From a checkpoint of a small mixture-of-experts model trained on Wikipedia.
Size: 8 layers, vocabulary 8192, 14.5M parameters.
Experts: 32 experts in each of 8 layers, 128 SwiGLU neurons an expert, 2 picks a token.
Below are experts of layer 3 (counted from 0) of a mixture-of-experts language model. Rows are named router (the router's row for the expert), down (a neuron's output weights, with its number) and show model dimensions 0-127. Each number is 128 + 24 x the weight over its row's rms, rounded and kept within 0 to 255. Numbers have three digits each.
After each expert's rows: a language model's description of what the expert responds to. This comes from a sample of Wikipedia text that the model never trained on.

# expert 14
router:089135150119129109158119122112139176157115145163122139090135099114130111116100126109101133120170132144094125065145154119114120115145109118136107108139125152135133128088139132087118152150123102125068138162110153141089127139081125153133084117120155107105157105117121104089154099066184111113160151160135097123132128158123123119147141108095170151147074148149130133123118124100138089161130
down0:079136118127147120153132132084137143175136149140111140085144148132134140165078152105109118135087163113135108120130134158165095146091107110125120127137138138152105108132145140152096084137134125139128129136170103105139133101126125109130148119159149135174088150079134130107171138153072148119139117127143170165164119123179142058152120130113136118124133089154141166127126160146084139107125
down1:114107130114154154122081162126133082124135175133119128125127104143146133144146152142108097099100121115138142145131114089135099127106172155113159128123122130084107173113121091116128113098115146116121094146155156140115142167153119139131128127154138134128143115176133150156175098105150129128180078181125118115119079130078119182085115118113117097116143142101124125179185128135115144142128
down2:177094126158114150134168157098131108106176131103135124100152147099104092121171128098150155156169117131080123135144167141154117135105100140121156146144119130143161122112133065146149125123113170148143116131097134128143151129127103141124168098125122159156134133143129092133100163128166126175116110125138139175150116157173127144141126068158140112145077143142119131124130159144134109151089
down3:136143154163112165112128129140124155161144163140112135125145187097147122143141153122109113141135091101116146166091165111167089106154129099096114131108111132110140120133140119142140152108122111128132154115091136156091140095138107155046141104125141097126134123141074170130109116102116134121122133118115133089120098101135098116147106155075130165140178136142100143138149126143164172087114
down4:125143118130117165090158171150126143123068097112117094155158129113142154128116133100093134174122107108153116150113164118134119107126140148135137116143120149142099116168079115163159126122128172097119146109112133093131146130156099097124089114102086111124152140130094169147133136112121124085118146121171125150115072115162120148145146105120147104074129139095164153154135077129138125171118
Articles a, an, A and short capitalized words like No, Her, Best, plus math variables in LaTeX formulas.

# expert 3
router:112188121130130121130153102093180152147114126137145161123128102088131144098128118140075118106187121127071143119159141153071131094130108123128137110109093122160118155108122109106118144140129106140131141151105181153108145140119159119143113122078163091129106135067123113123134141155144109152174167157134133152108083141126121115122127104086141142116120127144139105147108096150147089124132
down0:101156107098113118132123126180153053106131123142158145113142113162095178065146107114145132138118149081123117130156131119133104086076143124123131140118166106149135135161140136167141111150122146110074080106137132125160127110107144117180112112104150142104166116126120092121134141086127100123127101111107119133166125095121152146125150115123124127144113078141116102157117163128095138119153
down1:140073138154110134141117126117146132114131137101158136167174135096211144134119148171137151114162132148131101105155108088121089118082104122118107150177133168157141121132151098147131121112138111126115114083152106116135151151125157098159122187167144098120127152111107109131134097090143160105129131144154121159158121088186127152145119128102156133144109114134142119107129129112150109150124
down2:098148165140145137147118124109119109123165124131125141159144124113102123167087091158114110139080120137062112141095147115123146160133136142122146150213141134116127155144160120120086169145116126118156128136109126121130113107102099119090129149119134163114129098100120147078094150165142112144163134153137114170129096117185144143102114143120093124120100099149089093161117141108109105132146
down3:138124111121103146174151131114175137152151155129154150122123130120119114138106193118154120120107127130170148169074124127116125077118141162076100108131128121161111138131138147121106152170128135114144140156114133141087120178117122145151081130167132129133123124106118132155105169122174116130141115128116165146111125099089111145088115093122137095163143182103119140130185105100135100154115
down4:117149135150132141097150101095102092119134108110125117095156115135093138099064125142114078107123113121124131103121143121117167082110119089149122109073107140113120119167125155175130089120116141144147133144124129123137086117108092146097104090125142097146122113149141122136113114141139192115121126115123128134166110120110138184145092076133110133122125123132124049103091126089115101119121
Line breaks ending table rows or list items in infoboxes and tables, plus ordinals and colours like second, 2nd, Green.

# expert 21
router:114125102134107080132114132106153167140141141115172139124113087106140138117136130140087140138139160101099128079148158118128113137114129129135143109145122114138127141085106111076130077149115095144124125165102186197136154150093144109143120119121158075103149138098125094085144107100132086085092143120156112138140110135114121132137151076141126131162130143165122146146140121096168148127126
down0:142128123140132144146102095161103138168143143126149150084071170152161128148153145123104142084159139112113158124134123152131147114105097158116129152134116146141123176083142146149111093129136107151151090156116112125111139091133112093150138127158106174139139103110136154129121122173154118167098134121124116134108176158146163104135108165157098111129122120114132141112188116083110114086169
down1:094135133165092126126142127147158133108156119128086145144131120111136105137125130081118145170157156119127168147135156118098108133103095094138111102083125128145139134101117166080085098143088140102181133108123112126136101145141133133128190180093098124142090112149137119173141125146070087103113135131114129143118135152138121096165129117163125128095129169118115173104155125104149123122139
down2:083106135138169087128113125127140124114131136149160110115090178128099133153107106146173111125141119134104135126099135156130130134129130094115109137115117188095174128119103127130134173126122143161148116111155087144142098136133100130095130102086134083150096124151155096123130133164138093150178161126090144151142135154161150135136141109112143157095075116124111130119124159141180154073131
down3:118135155112133134084132152132140095156137096183095149112104167165126099118138125153130167117183154112085108128134159085119085145108147089118117160096126081153129108090125164099139121103140146104118129057101117114134158099126139151135136133085116133137141119079145100131087111163139103125139125115127102146118110136181147134148105110118124082120127105100127157145139144130133108130153
down4:090133176126140136065142072119125106113141123142125146155154146105089121099093133136080102126126142200106139152128116125157144142129170072076142103157110115163130107122108120124117110136108123127124108120112120163116157127089127153137099116157133114081130132133101131124121095140135114117104124135107140093127103124128101057094131140156138137103122070116122133106113101137125142137087
Auxiliaries, pronouns and adverbs in running prose, such as was, is, he, it, also, often, later, after subjects or commas.

# expert 23
router:078146124155108118106117123071117143121133111163164114123101120119132131100141136153097135131198151109105140100166156141123109113129097140134124101093081140166118104090108126103142162159136105127114107128121157194142142117127165150159125100121141108118138131117106112096121090122157116132141157111131116130147135104159145097116167085132142165167094128178089129145113113136162159118153
down3:131086090162146145085139187057129160167136111147127108090156091123116142122126148157156159113126108110128096113122136098119136132134131145130097128105117126151125156137085087154121136118140119177122123122082130125128109135087085107127138117127123158173121073169140146108119154127099139148154162139122114169128127184130105132149125137114108104141105180112147127158107163112139113126134
down4:143104160158143110184110119167137128145123136113178177152098137086084125102124193105144102121132130107142157118094154132146118124136136104153110152140146143123152125149110115132147106111112106116107145107120166128126094103107121175111118082121075169159132097134117139141116106185130083136102137118182115142094145079138138115120115134152146108135114165126096148119151109109145124153123
down5:147137089134098112134094145120093122113110093135144129139153110129145113205147126148151148111123121136106142130144117137100159157074126118116093132152112166133095087133141163092149160138133103113139105136184156165136169149169178100148149137188156134133148139104066154117156120106108161129137134114143149087127121139140088121111139138126143162110096139119143119112131129104110133155120
down6:108136121173105066126149090169109117157131088148142090130142108124123115132087147126102176140135144155116136128128140138139154127134143073085151110147148128142132145129096118112179086139101111106090160123121117125182134147121107137091142115145139150098146106119150090106102145176097139087145146137116139108090117131128157140119166179160176152149099130110103119112125129158108138128121
down7:134139155078131149132144126097159090096124099141144111168175142162087141120135110156133172150163116139140108099128081088163150122126090179111122145132160130140105118131120126130130148119108139133141147137073144141114082109142142110099093103134110114139160118167103171116148145103126146117141133105157091193099122114130136146120130133116114169139156110170124116149084136127131099173126
Plural s endings and nouns of people, age and population like years, people, deaths, %, plus verbs were, are.

# expert 10
router:114139142161153129118182147096151144140125093148129173104161126127146145124113130130118101126172148154111096083127113131105091118126110161127123100141127127171172139137130101136137109137093107152125117128085186165133114116090094174134107114090128082109140106157083098109118137107143122102159132122132070124159105120151129082093157105106151140159109100148088149144129128117144137147132
down0:154132081140134101113119136129172068118118132110096090142144112125100152156103172185126138137137132122163129116114077195104128150162155116140095128131161139110096149128117133122127132109111105134093155184116145099111141127129141133131097118095120074148109086142126145130129145130128136134111104107113125110100131139122111143132150113104133152155126125136150049095135167090166110110129
down1:137108122183136115118117181158151094148126175122126126123136132134136159086126137109171118099150137091142135136133125152147078130119105121130146091077172122128136136140134152159128135119111135143128127110132110104155125142097166129161132110125134129121107163122134149157124121161119144136175129099103094077097171166099098151121187138114142108095168163135123158108098149100161078145119
down2:130125095150099154131108105115161131163129098103113132162108179136126131098103136116136127128104133124095141164132113125119124159123122162175146159132127052102130133129137164098145135087151077118170145117131120141143154153126158180126107121120159185115130181155125086111187134180121137144139124125112106107145140127150138131098109132176111149109109155125134151158134111143148124156127
down3:117151109085118102066085165140113155128137116139157138082092124077175144147093156112126136101145092136130141133128146184124146131132125110126132145151158129127119118120106114119113120136095088165132119148095147091132143138124171098141124113141122183139110137113127131105107113112109094150106160109154156164129123137164121120161159152126094161137191107094091156132118119127090124159127
down4:122121138158141136114097105144112074199101130158085154164112152147104143146114116115150058109161160134151091107101128114113114166135117182119107146128121131151133119113156102116142187143102130179147114156122114111110125130071102112146128136157161124138106113125094130109131121176138130143115167109147146123128141108144128137129114089163118128122121100174151104121136122153101158146118
First capitalized piece of a person's or place name, usually a surname after a first name, such as Sor(enson), Mal(tby), Ga(ma).

# expert 9
router:114167125133145059146191124149151163157134102119124174127078126126133099104124132094105095116150139121094122101147110134152131117138096152129112120117128108151120131087134106112127146161139092111094117120114133143118149120101114130093120117097143105111119124118083085133126130120173095130124125105132089143117088110188147093154162129113163145149098133188120139126100083115147166123134
down0:136172152063096115137149143090148114138112063113125110155160131086093140118120141173106095149131131107092114142111062094140139155161105134102179090116095131109138124155125111112123110156124126100102137121122114083125153134126082126146126102105148122090166111125137097147126130133140115148141128124138136111153068139118137146107108130155102134123120124083112084117086130130122128096129
down1:174166111067110133096112136102116159102115133176130125102109137109107124112081159127144140140104126089109120155145144138137123176111146136145112138113116133134126138091093134097106157129126135134115131150144047130126099188123108152116124143110129127169109124103129090153151114155145133120086122093129116130170130109096120141126123184090151143150141092112132107118141072138154127095109
down2:125134109159140157132111145151119128159140108129128174178131153111109137113153110100153114139089172132133168115118110104143138157131125147088156125134121110132149134144133141132157096155117106139147135146196162113103144106125096130111111101146109133130167169117105152141117165098128130071147108137131112098116132181074093126129101123153085135161153067101113156168136114110105096114138
down3:096138177134150106086135131084133071117089128138117131092134073118164114137110157144125064109156111174122070160117107146150146146118119121108137152141138168121100137123144140126113124149144114153157101130122131135131102083148131131158066150114122100132118135109155146122134146122123138145145193105106102111128149187093131161134113111144090150158134156147108123131139122138113131111115
down4:183087145125122115167122081124148086069090112133141128142138130113175140126147126118120151140148109120116143159119126145166155117132162123127135121117129092101145159160146123079116174090088182155172111139122107143157106122116103167141126132139133124110140106130111104177109159119129163129141132090112135124175122156108114105130127125107131118120141147146121182090164127114121142177158
Articles and possessive determiners, mostly the, a, his, their, after prepositions like of, in, for; also to before verbs.

# expert 31
router:096146178116138105138114120080155118117152125112126147113164057116101100095139114134092154186157124118101110105135144140099154086159113112123135101142105083175136143091110126092146119166124106130120132117072135156112140117103117128138125123113130106101149107154099109113141154087183102143129133122125102158144096101152122114117119109138137167135133122148095113117087144149177114138133
down3:172137153128115102127103106164122117116068145164094102101117106139138098119134125139128155150124126160112135149110081119070150132140133119115148131148145093140096149142146131130110145134140128100148103112157140136104131153080087145137125139104071142109100138144115137184075070164155136092116078102140140127133092137149167145109133136156108144113128154160138097137133142112128094093113
down4:146170105154088097098113130121119135137146139124130127104095130184148110117131125083110145096098109109126121176128094118107118135161123140127094110143140142168111111145137138140101162112102117173173124100168141131119093137142157132107142153108108108149169075124130092143160137136140107158040120129150134154116125125148103117109149159117130119137117156122150158088171109116093146149152
down5:131123087095099166109121097117111126132137140123134142102115153142119122129127171122126114163121132094153109154159149130114126096157101135120113160126116149129111141118109166145149162065146129148157165123121144128149125074120088154122114109126108153130175114121104095097095143127159115171087158171123103122128153088124154112145160120134127173176124166128127095097162110121147130131196
down6:107144106106119116130116157178116103115174109125110136095102150130154100150106148093093148133106182127134111096086129201113143141122145108099139142125186056161121148138110142105108132111088159154164121088138083154140100121119123107118172142144113132118123082149132154151152102125135132140089099129119132100131102097138128143114112109145132128091130095109103125108156139119126134128103
down7:096059152097109086128147129143128139145101203156118141161110096139119097143128138122144159121124166134173124138150136125094140159147139156076103106126165093150172086145131138132116137111125128125131151134159119122160085120132152132124187116150133119148152152149097170127137121159096160117174139130117152119142164136150142134122154090126087116129127120162123096158147120114112144108128
Paragraph breaks after sentence-final periods, equals signs in section headings, and heading words like History, Career, Personal.

# expert 4
router:101166137138148090100111133097149160117117115118173121136141056082133127103135110139116130136125129139110108111142144149114093102150149114124124107131060140146120149116116091090148129150151104121131151103124128205131129142128134104170135089099117103116115124115109106096117121135157103151135163098136141143129107097145096116111187133136108116128073123177118152162094106113165117126136
down14:152149106083149106128149176112166131106157165111128106096174094117121134159145162096117161151144151090139130141123158136148135118095104083116184107106113160104086145111127114111157142117088131145082087093151142155108111142147119110131110125168109139138182132157110114103118126157111121132129121110145145148134134165139133130101164120116106116142129131120147080103102160165157133163154
down15:129159102168119167098129106159125124174134115108127110128127157102094130148128119109168107081150119134117145117105162175124113124136115112150106065104150110142067125131140131113139150135162148071135128140182145114116104162144157144177149117086129106142112120111141152097171115157140126119155130129141168133135116133143089126166148162123140166117105118145128148119082148134100144096156
down16:153130140098122087131165101113165115101185112133110103128142148126151134138132135121127130118132132106147088137094116125108158076110141163134136163122132122122132144121113202143137099129141169141132141129130175159130120149100138150136149152107134102153170071108096138099147152122131135122132107117149169084111107140168102123077097087103136142120106184156113115083112160147122108122128
down17:104119150146106102154120136145094152103139162124131152114129168143169148156073157156120139156125124138133124159115150157115073144139122121107177128118133132124138136120129074113145071135136105074149163124093149146137154096135092154162175140121143133116139191112144142122125142134099154137103130090137148115159099168100096136133113109140151140123135102116117083155143151100144153160157
down18:103116117097158135131168148125145125185135109118152140125116104147094125140096130107160140118163132090076137097149145145142136134076129174120103142128120137136157132148184131117156116109101116174131190178144094087120118101142121107107061130119146130155112151116097123145130135113163139180148127137126147125103106122148114113140102116155149094141150123104138117147174121128136139165160
Everyday nouns right after the, a or his, such as team, film, season, building, album, station, site.